From a checkpoint of a small mixture-of-experts model trained on Wikipedia.
Experts: 40 experts in each of 9 layers, 384 SwiGLU neurons an expert, 1 pick a token, a sigmoid router.
Below are experts of layer 5 (counted from 0) of a mixture-of-experts language model. Rows are named router (the router's row for the expert), gate (a neuron's input weights, with its number), up (a neuron's input weights, with its number) and show model dimensions 0-159. Each number is 128 + 32 x the weight over its row's rms, rounded and kept within 0 to 255.
After each expert's rows: a language model's description of what the expert responds to. This comes from a sample of Wikipedia text that the model never trained on.

# expert 22
router [ 97 133 139 189  87 160  97 165 161 132 136 135 159 146 132 126  84 117 117 136 154 124  75 120  87 166 161 143 157 153 100 162  66 103 161 106 117  93 135 167 123  75 127 118  90 148 101 138 122  71  88 120 135 129  93 151 100 168  89 167  50 189 185 147  45 128  74 119 146 227 169 133 113 175 108 128 108 121 157 126 157 160 114  82  57  92 112 150 121 133 134 123  97 130 142 152 159 167 130 155 115 124 132  59 119 106 131  98 168  82 118 105 138 159 116  79 126 171 138 163  96 116 146 139 167 166  76 155 124 129 114 143 137 169 139 113 148 121 110  88 171 126  65 162 135 140 128  88  97 162  96  53 142 121 155 164 114 163  85  82]
gate0 [ 80 137  90  74 139 112 197 101 120 156 103 145  85 117  96 113  98 136 131 157 112 143 126 184 133 146 117 142 125  58 177  46  96 144 106  80 114  70  77 131 121 180  74 139 157 119  96  64  79 102  93 119 182 130 144 143 153 140 202 136 153 101 124 137 117 160 124 159 147 179 103 104  98 123 158  80 150 153  99 113 133 151 155  81 141 131  92 164  92  85 138 127 105 143 181 154 131 174 145 102 177 103 101 117 125 170 119 140 116 176 140 127 133 146 117  95 137 144 135  54 173 126 192 128 165 155 129 149 122 138 148 141 157 136 161 119 154  90 173 147 149 117 117 165  85  99 115 123 140 157  58  87 126  41 109 132 129 209 124 131]
up0 [120 133  72 124 143 152 202 173 121 162 157 121  72 141 158 174 103 159 156 157  91 125 130 138  62 121 113 153 142 118 198  61 102 104 145 146 120  77 132 197 136 203 104 117 177 143 161  57 118 149  85 138 164 127 108 116 156 192 176 147  90  96 108  67 110 138 142 171 158 136  91 122 141 133 132 154 125 112 110 128  51 139 100 158 161 106  96  72  82 139 121 178  87 168 137 150 131 133 153  91 130 108 107  58  87 166 129 131 104 144 128 122 143 128 127  98 161 104 138 112 154 124  91 100 153 110 135 130 136 119 113 182 151 141 169 126 152 110 133 222 182 138 106 105 137 125 164 125 121 167  67 100 122  76 119 104 100 179 113 145]
Table symbols and labels. Slashes, dashes, currency signs, percent and labels in infobox and stats tables, such as catches/stumpings, Website:, New, $, ±, scores 1–1.

# expert 21
router [109 150 122 159  66 162  77 147 134 117 162 133 123 152 101 154 158 122 111 175 119 135  99  74 144 180 137 151 110  86 107 140  97 185 139 129 126 124 139 154 110 113 154  63  97 120 120 108 139  52 138 138 145 138 102 100 163 157 109 155 102 185 121 121 136 148  66 122 116 144 166 165 195 101 104  85  55 154 185 123 155 136 114 108 114 101 114 118 146 172 145 100 169 142 146 125 196 130 156  69 133 194 132  80 128  89 150 133 144 102 107 118 104 144 106  36 197 127 107 132  94 155  83 236 124 116 120 174  91 135 167 145 136 104  78 139 148  74 137 120 176 112 124 140 133 131 116 145 108 144  97 129 146  93  98 160  88 171 119  68]
gate0 [119 117  63 121 169  64 171 121 187 151 144 144  67 127  68 123 110 127 135 119  55 114 134 118 160 115  98 195 191 144 137 145 171  80  90 154 101 141 122 144 118 117 154 129 141 158 140 115  82 160 120  98 109  86 164 138  94 133 139  67 145 117 203 118 125 120 138 103 112 207 136 147 122 159 157 163 221 107 147 190 162 173 141 182 127 110 172 127 114 130 111 154 148 100 116 168  86 142 141 145 149 108 132 133 105 126  99  84 117 157 204 189 148 125 120 118  92  81 120  57 148  89 123 162 139 139 116 128 140  88 129 106  72 134 155 164 175  96  92 161 134 102 177 118 162 108 113 150 121  86 170 105  82 126  90 134 150 117 116 158]
up0 [143 135  87 187 188  51 162  96 188 107 122 155 107 170 113 140 118 165 153 141  59 102 163 110 107 123 115 178 147 150 196 128 100 110 113  97 151 135 172 154 137  98 119 140 177 154 119  92 136 117 117 159  83  99 123  73 102 147 164  87 162 134 143 161 110 122 153 104 127 150 125 134 110 115  70 156 207 136 135 113 121  93 193 169 155 157 112 139 143 134 134 132 141  91 142 146  88 158 140 203 144 128 130 136 111 133 150 112 121 111 177 134 155  82 129 141  86 113 106  64 135 119 164 137 158 156 126  99 153  99  89 163 101 133 196 198 168  48  77 179 123 109 141 145  86  93 124 137  91 123 211 149  97 110 118 127 180 101 113 147]
Numbers in tables. Leading number tokens for counts, scores, dates and stage numbers, mostly in tables and sports results, such as 3 July or Stage 1.

# expert 14
router [120 135 140 102 122 141 116 171 194 117 163 151 153 124  72 142 143 121 122 178 113 122  94  72 143 157 114 166 128 126  98 149  85  91 172 106 140  74 170 182 162 122 121  97 125 143 123  87 104  77  54  99 149 134 159 124 146 143  87 117  51 195 132 110  83 131 121 108 126 147 162 137 160  96 159  60 110 154 166  80 120 150 108 123  51  90 126 103 171 134 143 104 144 110 140 193 176 136 127 138  89 158 163 157 121  86 148  72  99 144  98  81 110 111 172 100 104 164 121 126 116 137  88 213  85 117  91 171  93 176  99 160 105 113 103 119 152 124 178  98 167 150  96 180 125 115 113 128 120 129  55 120 120 136 121 140  90 169 117  76]
gate0 [119 101 127 120 139 162  85 124  77 159 178 156 178 121 113 134 170 128 168 136 140 176 172 129  73 150  83 166 120 113 126 166 116 148 127 117 135 116 122  79 106 167 123 101 136 115 151 108 156  90  99  97 133  87 124 138 137 123  98 195 130 171 186 113 124 171 110 110 191  94 196 200 138 144 145 126 132 112 193  80 112 171  85 150 134 142 128 148 150 151  96  94 195 166 130 137 169 101  96 109 157 165 100 131 130 169  64 177 151 119  93  68  75 152 122 109 142 107  99 125 144  77 141 103  94 139  84  49  96 127 161  68 141  90 129 177 185 153 144 181  91 130  98 116 110 148 105 110  59  89 141 135 161 124 131 102 177 116 137 137]
up0 [123 110 171  44 139 136 171 131 108 192  79 161  57 105 117  90 149 119 154 100  96 128 139 177 119 168  74 182  80 115 136 162  59 133 113 156  62 123 114 136  88 190 123 126 130 106 130 109 101  88  70 140 135 128 119 158 138 145  64  98 127 142 143 117 159 126 119 122 147 146 142 141  97 120 143 133 103 144 149 137 112 112 163  90 143  97  90 129 110 106 133 114 153 244  81 140 124  90 161 110 158 151 174 180 153 157 124 176 147  97 160  91 114  84 166 101 126 112  89 151 142 129 161 138 148  84 122 155  65 110 103 141 132 139 153 161 205  81 111 122  88 144 109 108 148 146  81 110 111 138  95 149 129 137  77 101 193 151  90  80]
Lowercase word starts. Lowercase first letters or clusters starting ordinary common words, often after hyphens or articles, such as f(lying), w(ebsite), t(ag), st(aple).

# expert 5
router [ 63 159  92 190  98 168  98 169 110 127 121  76  67 138 130 142 137 147 187 164 150 109 121  86 159 152 124 132 181 122 122  89  62 132 159  86 142 177 171 142 137  89 134  64 130  93 133  84 107  62  99 129 126 154 121 130 169 193  87 162 115 188 164 134  93 178  99 122 157 182 185 128 158 133 110 108 116 116 172 114 124 177 103 134  88  74 117 118 111 182 146 101 141 111 120 121 161 157 120 136 129 103 139 106 120  88 128 126 115 117 116  67  76 128 111 101 143 125  99 171  97 166 121 106 120 115 122 114 135  97 149 190 138  91 110 125 144 133 190 105 145  94  65 170 127 164 131 101  83 189  95 106 162 108 130 122  82 180  92  72]
gate0 [ 75 116 122 164 123  91  99 156 146 127 137 135 134 117 126 200 104 167 164 116 159 129  61 108 154 151 138  81  48 167 163 107 127 164 178 113 124 100 112 114 106 173 120 185 129 188 139 106 136  57  94 136 121 173 143 117 115 136 133 145 138 127 159 145 129 113 194  87 163 145 158 158 103 126 189 139 127 117 153 155  98 159 136 116 181 181 119  98  93 149  89 147 109  84  99 178 124 112 145 126 116 135  93 125 174 181 144 114 181 134 131 174  84 134  78 112 105 124 154 170  65 138 139  87 105 153 109 156 100  69 114  93 174 122  49 124 135  94 168  94  68 115  93 144 122  93  88 106 145 180 168  65 120 109 102  96  82 104 106 142]
up0 [ 71  88 211 135 108 161 140 126 133 154 150 202 112 117 141  93  92 146 112 132 193 111 106 144 142 153 135 157 162 105 131 145 114 127  93  89 130 156 129 141 156 183  66 103  67 100 121 155 176 116 123  98 121  74 152 157  89 171 104 136  97 115 149 142 120  86 144  85 110 114  26  72 132 115 169 102 147 137 163 146 102 159 177 187 116  92 155 107 124 124 168 131 148 170 136 128 136 137 146 131 132 138 207 114 203 177 126 117 132  95 138 122 175  86 182 119  93 129 124 141 131 186 135 102 152 133 174 122 112  83 158 125 134 110  82 101 105 163 115 100 140 109 150  60 124 125 126 183 170 168 144  93 102  70 132 170  97 136 176 129]
Mid-sentence connectors. Conjunctions and prepositions like and, for, of, with continuing a clause after a comma, especially in census lines such as "and 52.7% were".

# expert 20
router [ 84 145 146 100  97 168  84 202  88 101 143 168 117 116  48 128 102 119 149 127 118 110 123  82 154 145 119 141 142 167 121 114 104 115 158 112 108 159 178 164 175  89 128  82 116 120 145 110 116  78 150 155 129 133 176 125 132 180  52 149 163 159 132 158 169 147 101  70 172 144 176 123 125 138  99 112 151 127 191 123 130 133  88  89  28  74  96 133 193 153 142 136 139  61  90 135 134 154 174 117 135 161 173 140 117  63 125 160  94 141 144 100  80 121 143 115 124 107 108 176 119 149  93 152 129 150 105 144 114 160 149 161 166 116  95 144 147  94 161 119 169 129 112 120 155 167 153 129 116 137  76  90 121 147 102 122  41 184  85  92]
gate0 [ 70 140 104 201 150 126 110 177 185 141 148  89 199 142 139 198 146 165 146 161 187 122 154  78 174 138 172 142 100 117 136 131 145 105 147 149  85 124 134 128  56 128 143 142 102 115  95  71 127 119 123 129 104 137  84 149 131 135 104 117 115 190 105 110 141 141 102 131 174 113 121 114  64 178 122 159 214 145 133 108 128 112 152 122 134 133  99 107  98  98  90 160  92 146 108 170  90 134 140 105 128 119 123 132 103 144 165  92 134 137  76 203 140 141 139 130  38 138 118 132 187 199 120 173 136  69 104  71 121 128 145 105  89 109 164 172 130 115 130 167 106 150 151 181 169 159 158 100 138  80 140 205 154 136 129 155 119 129 116 146]
up0 [129 136  87 150 154 160  91 133 127 128 136 143 152 178 145 140 102 139 101 177 195 110 178 113  92  83 179 106 115 109 118  91 122  77 127 124  72 134 115 111  58 133 143 144  82 120  95 167 145 134 151 136 161 136 136 140 139 172 124 187 220 153 107 148 155 139  83 129 170 133 112 167  88 131 113 127 141 165 135 108 109 119 180 112 104 152 119 159  93  89  99 177  93 105 145 188  51 127 143 106 158 143  96 140 111 166 147  88  99 139  66 160 137 147 149 169 104 121 105 195 132 175 106 216 134 134 112  80 109 148 183 124 174  80 142 155 139  91 114 119  30 134 152 102 160 118 123 100 146  85 126 136 135 145  86  97 169 122 135 180]
Articles and quantifiers. Determiners and number words before a noun, mostly a and an, also one, two, first, most, several, some.

# expert 23
router [132 160 128 153  93 157  75 177 166  92  70 121 103 172  15 133 122  93 191 145 150  66 117  44 121 132 138 152 146 104 144 118 167 107 147 135 147 167 173 156 128  87 126 119  98  95 152 126 140 121 130 137 112 127 118 146 140 112  68 174 128 132 144 138 111 168 104 160 166 128 161 114 127 138 148 126 135 181 133  83 150 109  90  60  83 122 118 114 154 157 150 147  92 102  90 163 155 138 162 140 143 171 119 113 140  91 134 116 112  88 106 106  77  62 165  99 137 160  80 114 114 164 111 135 149 119  90 156 135 115 121 186 159 145 128 162 139 156 157 119 152 178 111 165 211 128 127  98  84 133  89 141 156 166  59 134  68 193  95  94]
gate0 [131 182 130  98 126  92 136 129  84  98  85  88  80 190 100 117 135 144  68 148 137  92 122  93  98 151 109 149 162 188 140 151 159 178 130 143 103 105  92 136 158 148 110 163  79 101 119 113 137 149 137 162 112  72 142 113  98 142 135 185 139 117 120  72 133 152 125 118 109 162 130 142  74  73 110 116 132 115 120 132 127 147  97  74 147 169 115 129 100 168 127 141 183 118 142 168 162  88 166  79  74 165 211 111 105 229  69 141 116 112  91 140  91  72 107 146 113 172 155 141  81 109  84 113 117  78  88 173  95 130 146 113 104  90 115 130  63  90 112 130 148  75 159 133 109 145 126 176 144 115 140 101  89 138  73 144  71  98 101 122]
up0 [173 145 107  97  66  87  78 101 126 142 147 133 160 174 106 122 135 155 111 197 145  56 111 141 128 107 150  99 189 163 132 156 202 140 154  95 148 121 113 123 133 119 143 127 105 166 128 110  83 115 101 146  71 134 140 147 176  66 152 162 203 147 132 128 182 158 147 153 129 102 154 151 118  54  91 124 102 127 152 129  76 155  80 110 135 140 174 137  72 109 138 171 131 116 156 233 122 104  96 107  89 133 128 143 161  83  96 207  80  83 142 158 149 131 163  68 117 103 115 129 134 121 129 167 127 100  71 128 127 154 138  76 141  98 120 167 114 168 109 143 109 139 126 139 113 110  95 118  92 105 193 140 173 143  72 151 133 151 129 150]
Nouns after determiners. Common head nouns right after the, his, its, a, such as name, song, life, son, death, story, often before of.

# expert 2
router [100 119 127 111  92 128 115 179 200  88 134  93 115 146 147 111 118  88  98 151 165 121 119  88 164 163 138 156 124 116 116 103 107 142 142  67 129 116 167 162 146 108 155  56 125 147 155 120  76 117  76 120 110 172 142 125 212 173 132 104  85 169 132 135  83 146 136 115 165 151 216 128 182 120 133  43  87 135 181 133 104 168 142 111  92 109 141 139 151 199 132 117 127 105 133 170 164 120 118 117 100 117 135 135 154 125 123 105 115 123  79 103 119 105 171  37 129 150  83 134  97 159  72 247 118 119 102 122  96 142 142 181 111 152 132 114 157 113 172  98 177 112  78 166 134 133 146  93 106 137  99 124 132 129 116 130 119 120 104  76]
gate0 [ 69 159 136 132  89  95 197 198 128 156  81 122 145  78 106 178  97 146 130 162 115 176  55 162 117  71 170 114  97 102 151 106 126 117  71 104 140  94  97 143 143 180 120  94 147 180 103  88 106 117 128  92  98 131 129 100 137  64 121 196 124 128 135 113 148 108 144 155 171 179 133 128 122  70 153 105 105 123  92 156  98 140 182 117 137 153 126 161 142 109 124 148 131  89  95 124 125 140 133 135 197 132 162 163 100 119 162 125 184 148  95 120 134 138 120 125 126 142 144  98  87 133 112  80 163 102 138 181 133 103 157 159 145 146  67 189  65  73 142  86 172 110 161 157 180 130  88 180 131 135 110 111 141 176 205 132  88 118 102 143]
up0 [218  91 147 131 196 231 111 137  79  97 126  98 118 119 142 100 133 141 132 125 111 131 159  58 148 176  98  93 148 171 130  96 171 146 145 163 151 183 147  86 118  87 173  78  99  65 106 167  96 152 146 151 117 187  94 156 159 183 142  94 130 175  89 128 120 182 141 125 140 142 113 145 157 115 128 135 119 167 137 112 138 130 111 123  85 118 180 113 119 135 165  84 103 126 126 142 104 136 104 131  87 126 133 140 138 185 166 136  96  44 127  95 156 126 132  59 138  93 109 135 144 128 135 230 100 146 144 127 133  71  94 129 116 118 130  79 138 143  69 145  83 137 139  84 110 147 110  82 116 114 113 192 121 119  97 147 106 154 135 125]
Capital initial of names. Single capital letters starting surnames, places or table entries, often in sports tables and name lists, such as L(ogano), K(eynes), W/L results.

# expert 11
router [ 95 158 115 145 116 162 110 177 130 117  77  71  87 141  63 123 148 118 156 149 180 129 166  87 151 140 162 164  99 109 143 141  95 123 138 122 127 114 148 124 163 119 159 117  99 114  76 139 127  93  97 187 112 140  93  86 125 131  26 172 103 125 116 142  64 162 127 134 158 222 140  94 149 134 116 120 110 147 124 145 132 149 155 143  26 141 124  66 144 153  98 112 156 112 144 109 144 113 120 117 176  93 143 106 120 110 116 118 148 115  57  85  72  89 115  91 149 162 130 181  61 124 106 120  95 116  89 145 113 136 140 131 112  88 108 147 151  94 155 125 136 183  98 157 186 121 166 126  92 170  69  93 106 130  94 160  79 162  92  70]
gate0 [137 182 106 136 157  97 152 188 110 131 221  86 117 110 129 120 129 152 167 146 129 128  94 122 130  70 148  80 170 141 239 110 126 109 141  89 107 127 154 133 145 151 186  98 101  73 130 122 163  81 119 168 172 161 105  92 122 152 130 126 123 162 131 124  84 181 112 143 146 140 166 135  69 134 182 118 115 140 177 164 142 160 198 116  67 135 132 153 150 132 157 154 168 183 110 110  80 109 173 156 145 149 106 142 131 123  86 161 101 142 139 122 170 147 131  69 118 136 203 119 148 121 114 147 120 156 160  90  88 163 107 135 113 102 114 131 122 146 130 108 134 206 119  45 114 140  89 106 172 145 144 157 119 196 132 133 131 172  82 123]
up0 [ 64 122 154 132 142 148 151 128  63  85 156 144 137  82 126 120 106 155 119  41  67 119  97 119 143 150  84  60 119 109 134 153 106 118  89 139  76 143 134 151 119 171  96 106  74 128 104  69 108  95 143  59 134 175 141 142  84  75 197 139 132 137 151 165 117 161  90 118 148 140 104 112 157 136  54  66 177 128 114 111 154 128  99 123 140 161 114 127  86  81 136 122 170 165 159 141 125  94 159 122 104 154 143 113  69 134 182  76 127 166 131 110  91 112 140 135 143 191  96 155 105 123 152 124  93 136 150 138 160 142 110 128 112 140 141 143  98 114 124 107 163 134 186 131  80 163 165 130 140 144 107 174 147  97 193 157 227 105 174 107]
Plural noun endings. Plural suffixes and plural nouns like -s, -ers, -ions, -ments, members, people, often before commas, of, or periods.

# expert 9
router [117 150 128 141  69 136 122 196 178 132 103 150 105 171 112 130 128 105 135 129 180 125 103 102 155 202 162 146 102 120 154  95 113 139 165  94 139 101 128 162 143  81 126  97 127 118 188  91 111 107 138 161 155 160 111 109 144 147  74 107 147 137 150 119  80 139  82  95 126 156 177 144 148 112 117 116 135 195  91 129 111 139 150 119  76  92 125  76  75 248 141 112 149  53 146  91 157 151 172  93 131 106  99 122 154 115 103 139 120  84  80 152 137  93 150  95 129 106 103 153  85 196 118 147 149 121  99 125 118 162 126 158 184 100  96 117 103 148 138  88 147 169  67 183 168 121  89 107  79 112 104  54  89 114 120 135 116 151  75  93]
gate0 [136 121 140 124 131 168 103 117 106 185 138 102 149 185 123  43  95 105 127 119  89 114  94  92  86 120 116 131 142 112 100 140 210  81 126 103 104 137  95 134 178  77 115 132 128 131 140 134  83 120 154 170 161 171 156 147 126 122  91  92  73 128 153 118 107 117  87  89 101 102 110 108 178  99 123 160 111 120 154 107  90 132 144 133  49 126 142  32  74  68 132 103 102 152 151 142 132 153 103 149 114 144 132  46 122 211 104 137 133 133  83 136  67  85 134 145 130  85 175 146 100 134 151 154 145 147 109 151 152 144 136 153 114 205 126 144 152  70 125 163 111  69 110 196 144 146 118 109 139 159 123 185 130 104 133 168 182 112 164 139]
up0 [ 83 135 155  78 117  98 143 121  99 137  80 141 126  94 133  72 103 154 154 155 118 116  36 122  79 128  91  91  81 175 175 145 167 108 129 142 140 103  92 121 133 151  87 115 155 136 167 159 160 133 106  89 131  93 108 167 109 139 133 153  94 181  70 106 132  84 149 118  98 111 106  93 131 121 129 143 116 146 148 139  84  73 163 134 106 143 125  35 104  64 168 137 110 173 201 188  82 130  92 148 109 161  80  60 119 208 102 174 106 125 111  85 110 109 129 115 123  99 153 108  98 170 141 140 170 161 104 189  99 129 178 129 129 134 134 182 137 119 118 130 104 132 139 134 110 158 164 158 107 133 123 183 170  75 138 137 148  79 125 178]
Institution name heads. Head nouns ending proper names of institutions, events and wars, such as World War, University, League, Cup, Party, Division.

# expert 38
router [100 164 108  98  79 171 143 164 144  90 106 140 114 112 138 113 123  53 151 147 174 119 126 116 162 121 156 152 112 119 166 135 131 135 102  87 106 149 133 157 165 103 189  69 107 100  70  85  73  93  97 102 119 205 148 103 143 183 101 138  81 150 134 110 124 130  95 132 189 165 137  66 184  85 129 190 126 127 142 123  78 137  98 100 159 111 119 131 117 129 104  96 140 136 138 142 172 164 108  95  72 166 138 129 132  99 160 112 108  82  76 136  59  85 134  79 114 127  98 115 117 187  72 113 154 133 126 120 144 148 182 176 117 100  98 159 133 157 118  88 152  69  87 153 127 133 127  83 110 203  63 135 140  93 135 148 125 137  68  92]
gate0 [127  49 134 165  83  92 109 186 171 149 109 128  61 113 109  69 112 114 114 152 128 144 118 129 123 139 125 156 124 126 138 134 129  90 136 121 123 123 142 158  80 109 103 136  51 128 126  67 125  97 138 134 156 165 119 145 176 111 183 113  98 177  97 153  71 143 168 200  76 121 104 177 162 126 107 122 114 162 110  59 151  92 173 127 112 184 141 134 125  53  79  85 120 155 116 169 126 164 118 139 123 113 157 101 138 156 123 122 159 104 129  99  93 100  68 147 104 172 155 176 134 196 104 103 112 162 118  98  87 103 120 113 138 100 133 140  57 175 115 181 172 121 139 127 168 166 127 121  78 148  92 115 141 173 154  89 144  53 127 161]
up0 [102 192 115 116 125 131 155 144 186 141 173 156 156 125 154 122 185  88 116 163 186  91 109 149 159  80 195 160 108 120 106 129 131 142  99 150 138  70 148 116 113 143 131  90 166 188 106 213 133 151  98 118 149 148  85 136 142 141 164 105  67  89 105 156 147 136  91 152 114 108 111 147 157 112 154 137 117  81 120 122 149  71 138 166 155 118 170 144 125 173 136 105 132 109 183 104 109 155 175 120 143 136  92 113 121  90  99  82 104 151 126 104 190 131  79 161 128 107 199 161 146 186 174 228  82 148  90 138 103 115  96  56 175 144 142 128 137  86 140 112 110 115 135 150 128 167 124  86 141  95  96 131 130 113  51 168 138 146 155 149]
Inner word consonants. Short inner pieces like l, ic, g, v inside proper and technical words, such as Carnegie, Horticultural, Camerlengo, Portugal, metropolitan.

# expert 37
router [115 124  96 141  88 132 150 149 133 166 129  89  83 126 138 107 130 171 193 120 171  61 159 112 158 137 100 147 144 142 164 119  77 166 181 105 174 155 149 197 167 107 120  80  88 116 123  82 129 107  81  87 173 145 104 135 197 137 118 111 137 185 157 157 114 189 103  75 144 179 180  98 139 147 157  94 133 126 136 160 129 110 109 101  54  81 102  96 176 158  97 103 157 172 137 126 146 111 106  99  94 118  91 109 166  97 175 103  92 100 105 115  88 111 131 103 145 114  92 155 128 183 150 134 122 108 123 141 168 117 159 186 125  97  93  87 177  87 191 111 118  84 103 134 117 126 114  91  93 144  85 128 104 141 135 145  78 192  65 131]
gate1 [161 202 167 149  85 125 135  84 168 140  81  43 111 133  65 133 138 126 127 181 155 105 228 105 119 105 117 107 131 150 136 159 128 110  92 122 189 174  94  94 152 147 179 134 124 158 116 111 143  74  79 145 116 123 145 133 165 131 205 162 133 130 133 116 103  92  93 118 143 172 156 114 171 101 133 126  65 190 153 107 170 129 122 114 165 134 130 107 111 152 121 102  71 119 151 145 134 147  94 140 117  77 147  72 134 181 111 164 161 128 165 120 171 196  94  80 116 156 134 113  83  89 155  70 114 176  81 151 178 129 144 133 140 167 147 169 108 120 148 137 139 121 136  75 103 127  95 131 134  96  82 113 119 125 115 169 154  96 141 185]
up1 [ 94  92  73 129 149 141 182 113 110 108 151 159 133 158  77 182  97 110 131  60 115 134 132 107 142  91 117 185 188 128 163  66  73  87 118 144 106 121 165 170  94 156 121 108 104 139 112 163 155 135 119 142 146 101 124  60 161 161 101 133 127  87 157 138 163 144  78  69 157 141 164  82 112 114 156 174 111 168 138 113 130 108  82 143 126  74 115 198 155 116 157  31  93 213  93 112 150 119 116 101 113 148  96  99 137 104 118 154 155 149 105 175 133 129 143 151 145  94 109  93 114 130 122 182 178 153 156 157 160 141 134  87  98  88  71  86 164 152 138  90 115  79 143 176 113 119 179 101 117 157 102 128 128 144 148 129 120  55 123 124]
Sentence and heading ends. Sentence-final periods and closing == marks of section headings, before a line break or new sentence starting The, He, In.

# expert 25
router [ 94 121 132 129  88 171  43 193 175 136 176  73  64 115  62 130 169 128 157 149 151 113 112 115  87 126 131 128 111 127 168 122  60  96 137 100 138 103 161 147 127  80 171  66 101  78  86 137  47 151 138 133 185 158 128 123 145 134 116 172 116 146 150 149 129 185 124 115 140 183 124 143 119 154 165 130  51 173 149 164  90 104 119 125  90 105 116 108 183 151 137 137 134  78 129 162 123 146 147 143 144 167 139 155 156 123 167  81 127  76  63 106  96 112 165 135 173 127 136 147  99 159  96 161 116 137 145 206 128 133 186 139 109 127 106 135 139 140 129  85 129 175 147 125 148 152 133 103 118 121  35 131 142 138 140 141 115 160  68 140]
gate0 [129 100 144 117 157 143  82 139 121 118 144 171 142  85 185 131  89 124  85 131  97 126 130  74  78  88 151 116 114 134 165 109 126 111 180 110  90 168 132 145 192 168 176  88 116 103 111 137 114 135 152 155  76 141  99 168 125 181 120 153  98 129 125 145 134  53 117 132 161 101 143 103  99 122 150 132  54 125 153 115 153  95 121 168 121 142 150 139 120 101 166  84 168 108  86 121 118  92 136 163  87 185 181 168 132 114 104  96  68 108 139  91 156  92 101 156 130  78  76  46 157  95  95 181 136  93  69 142  86 184 164  84 102 106 148 183 116 133  80  99 144 161 156  85 125  98 151 106 120  97 179 164 147  98  93 118  94 112 154  71]
up0 [ 70 140 180 152  98  92 148 129 123 162  95 110 119 176 142 117 136 157 128 115 111  42 100 143 152 162 112 127 139 130 186 109 174 132 121 159 114 146 125 126 148 120 151 160 106 147 167 127 169  93 137  74 147 121  74 118 186  89  89 134 181  83 106 119 225 112  55 159 120 127 107 158  84 172 115  47 105 147  75  85 105 138 149 142 130 172 113 166 113 140 190 100  97 148 142 186 127 107 102  92  34 140 118 124 126 137 139 124 128  92 142 106 130 121 101 109  74  96  97 109 151 102  84 143 136 122 137 154 159  36  91 184 155 126 203 132 134 154 102 127 172 105 144  95 116 142 132  98 113 144 112 167 121 161 156 116 127 112 111 135]
Verb stems after auxiliaries. Verb and participle stems after was, is, were, be, such as ask in asked, able, considered, submitted, descended.

# expert 0
router [ 66 162 100 196 101 164  99 167 108 116 119  83  74 150 123 155 139 146 184 152 155 111 124  82 157 156 123 142 172 123 110 102  66 137 167  90 139 178 162 141 134  96 121  72 128  67 129  88 100  63  92 139 126 154 134 124 172 187  82 164 115 187 158 141  87 174 100 130 159 187 185 124 167 131 117 111 120 116 171 125 111 185 114 119  92  74 110 128 111 181 144 106 143 111 115 112 153 150 125 138 132 116 142 110 122  88 131 127 108 104 112  71  71 125 126 102 145 128  97 172  98 173 127 112 110 104 122 114 115 107 147 183 127 114 103 121 138 132 191 109 150  94  59 156 117 173 133 102  70 191  98 116 157 116 125 121  73 182  94  61]
gate0 [ 92  78 131 175 100 135  89 134  74 165  66 167  74 133  77 187 137 148 157 171 118 110 129 100 144 116 104 153 129  92  94 113 148  87  66 114 111 106 137  86 128 131 104  70  95  94 100 115  97 128 102 133 159 181  64  92 161 116 148  55 103 157 156 106 160 106 125 107 168 110 154 113 144 105 137 105  76 174 127 122  70 157 141 122 144 121  98 103 133 107  94 154 115  95 136 143 105  85 117  80 174 121 158  94 113 161 173 139  88 121  83 165  94 135 147 125 155 175 118 148 128  71 124 130 171 141 142  84  97 107 145 127 103 104 123  94 147 110 136 117  90  83 190 136 181 105 186 172 162 104 205 115 130 161  87 142  96 156 171 201]
up0 [128 126 136 115 143 142 104 108 145 100 118 123 161 133 121 102  35 129 119 111 165 135 151 157 131  99 113 107 148 145 150 157  95 170  82  88  71 154 135 160 123 137 106 145 178  79 150 120 133 111 148 105 148 108 185 143 117 155 165  94 158 156 181 122 155 106 119 123 168 140  88 204 140 146 152 138 117 104 101  81 116 102  62 110  68 176 126  89 136 141 203  54  76 154 232  96 127 152 132 198 195 156 140 119 146  79  75 110 130 135  99 137 128 161 124  97  87 125 163 153 146 127 147 183 143 136  97 173 106  96 144 154 152 112 174 146  73 106 159  69 110 172 141 118 105  89 118 143 134 131  80 148  95 141 163 123 169  84 127 131]
Digits and table fragments. Single digits and number pieces inside tables, ISBNs, measurements and model codes, plus odd word endings like ing, ant, ible.

# expert 13
router [ 68 142 114 150 116 154  97 138 173 128 152 144 109 130 112 139 135 127 158 148 172 131 127 117 134 177  91 130 163  97  96  99 125 133 139  61  89 107 172 147 181 120 154  86 107 144 104 120  59  77 102 129 175 139 109 141 204 149 104 145  84 155 148 193  86 153 136 107 148 164 173  96 171 128 114  99 112 172 115 115 160 156 153  83  61 107 161 141 158 182 133 110 163 138  83 149 131 119 153 130 146 110 113  90 168 107 161 107 127 130  96 131 100 127 166  63 187 118  86 134 103 185 144 146 130 117 120 141 127 143 147 165 121 108  59  98 143 111 143 117 147 108  94 163 110 150  88  88 120 116  17  77 145 118 143 115  48 204  84 125]
gate1 [ 75 200 150 149 104 152  77 147  79  90 170 159 167 132  38 136  74 130 103  97 181 146  97 137 123 165 125 169 145 130 172 147  86 166 173 120 158  69 135 158 138 151 110 164 141 102 131 123 107 148 109 141 117 132 105  59 166 102 120 168  85 200 132 108 145 171 180 139 172 168  64 124 124  80 155 144 139  91 134 203 149  58 145 113 133 107 146 126 137 116 149 103 132 135 147 126 113 123 145  87 145 104 135 102 181  77 106 124 142 154 161 154 166 121  93 132 141 138 108 137 163  87 106 133 156 118  52 138 109 137 179 133 172  81 114 150  98 128 116 125 116 179 122 117  97 135 136 150  95  68 111 138 124 134  44 109 119 105 173 175]
up1 [ 98 147 185 136 131 104 122 125  78 133  88 156 180 143 103 146 171 104  91 102 126 153  97 164 100 119 101 102 134 122 190 194 131 112  98  81 202  76 125 165 184 109  92 126 112  79 126 155  96  95 133 191 126  80 174  73 131 141 148 120 125 139 141 125 132 141 172 158 143 105 100 123 143 141 111 145 156  89  93 160 162  94 117 170  87 172 105 122 111  99 117 110 126 143 153 102  95 120 154 125  85  51 103 194 161  97 130 139 170 126 170 173 159  88 130  87 196 161 129  98 165 191 132 163 148 164  82 164 160 145 139 167 112 136 134 121  95  81 130 113 186  82 133 169  69 109 136 140 148  98 117  79 133 152  70  92 103  94 124 147]
Line breaks. Line breaks in general, especially after section headings, infobox labels and table rows, before a list dash, table pipe or heading.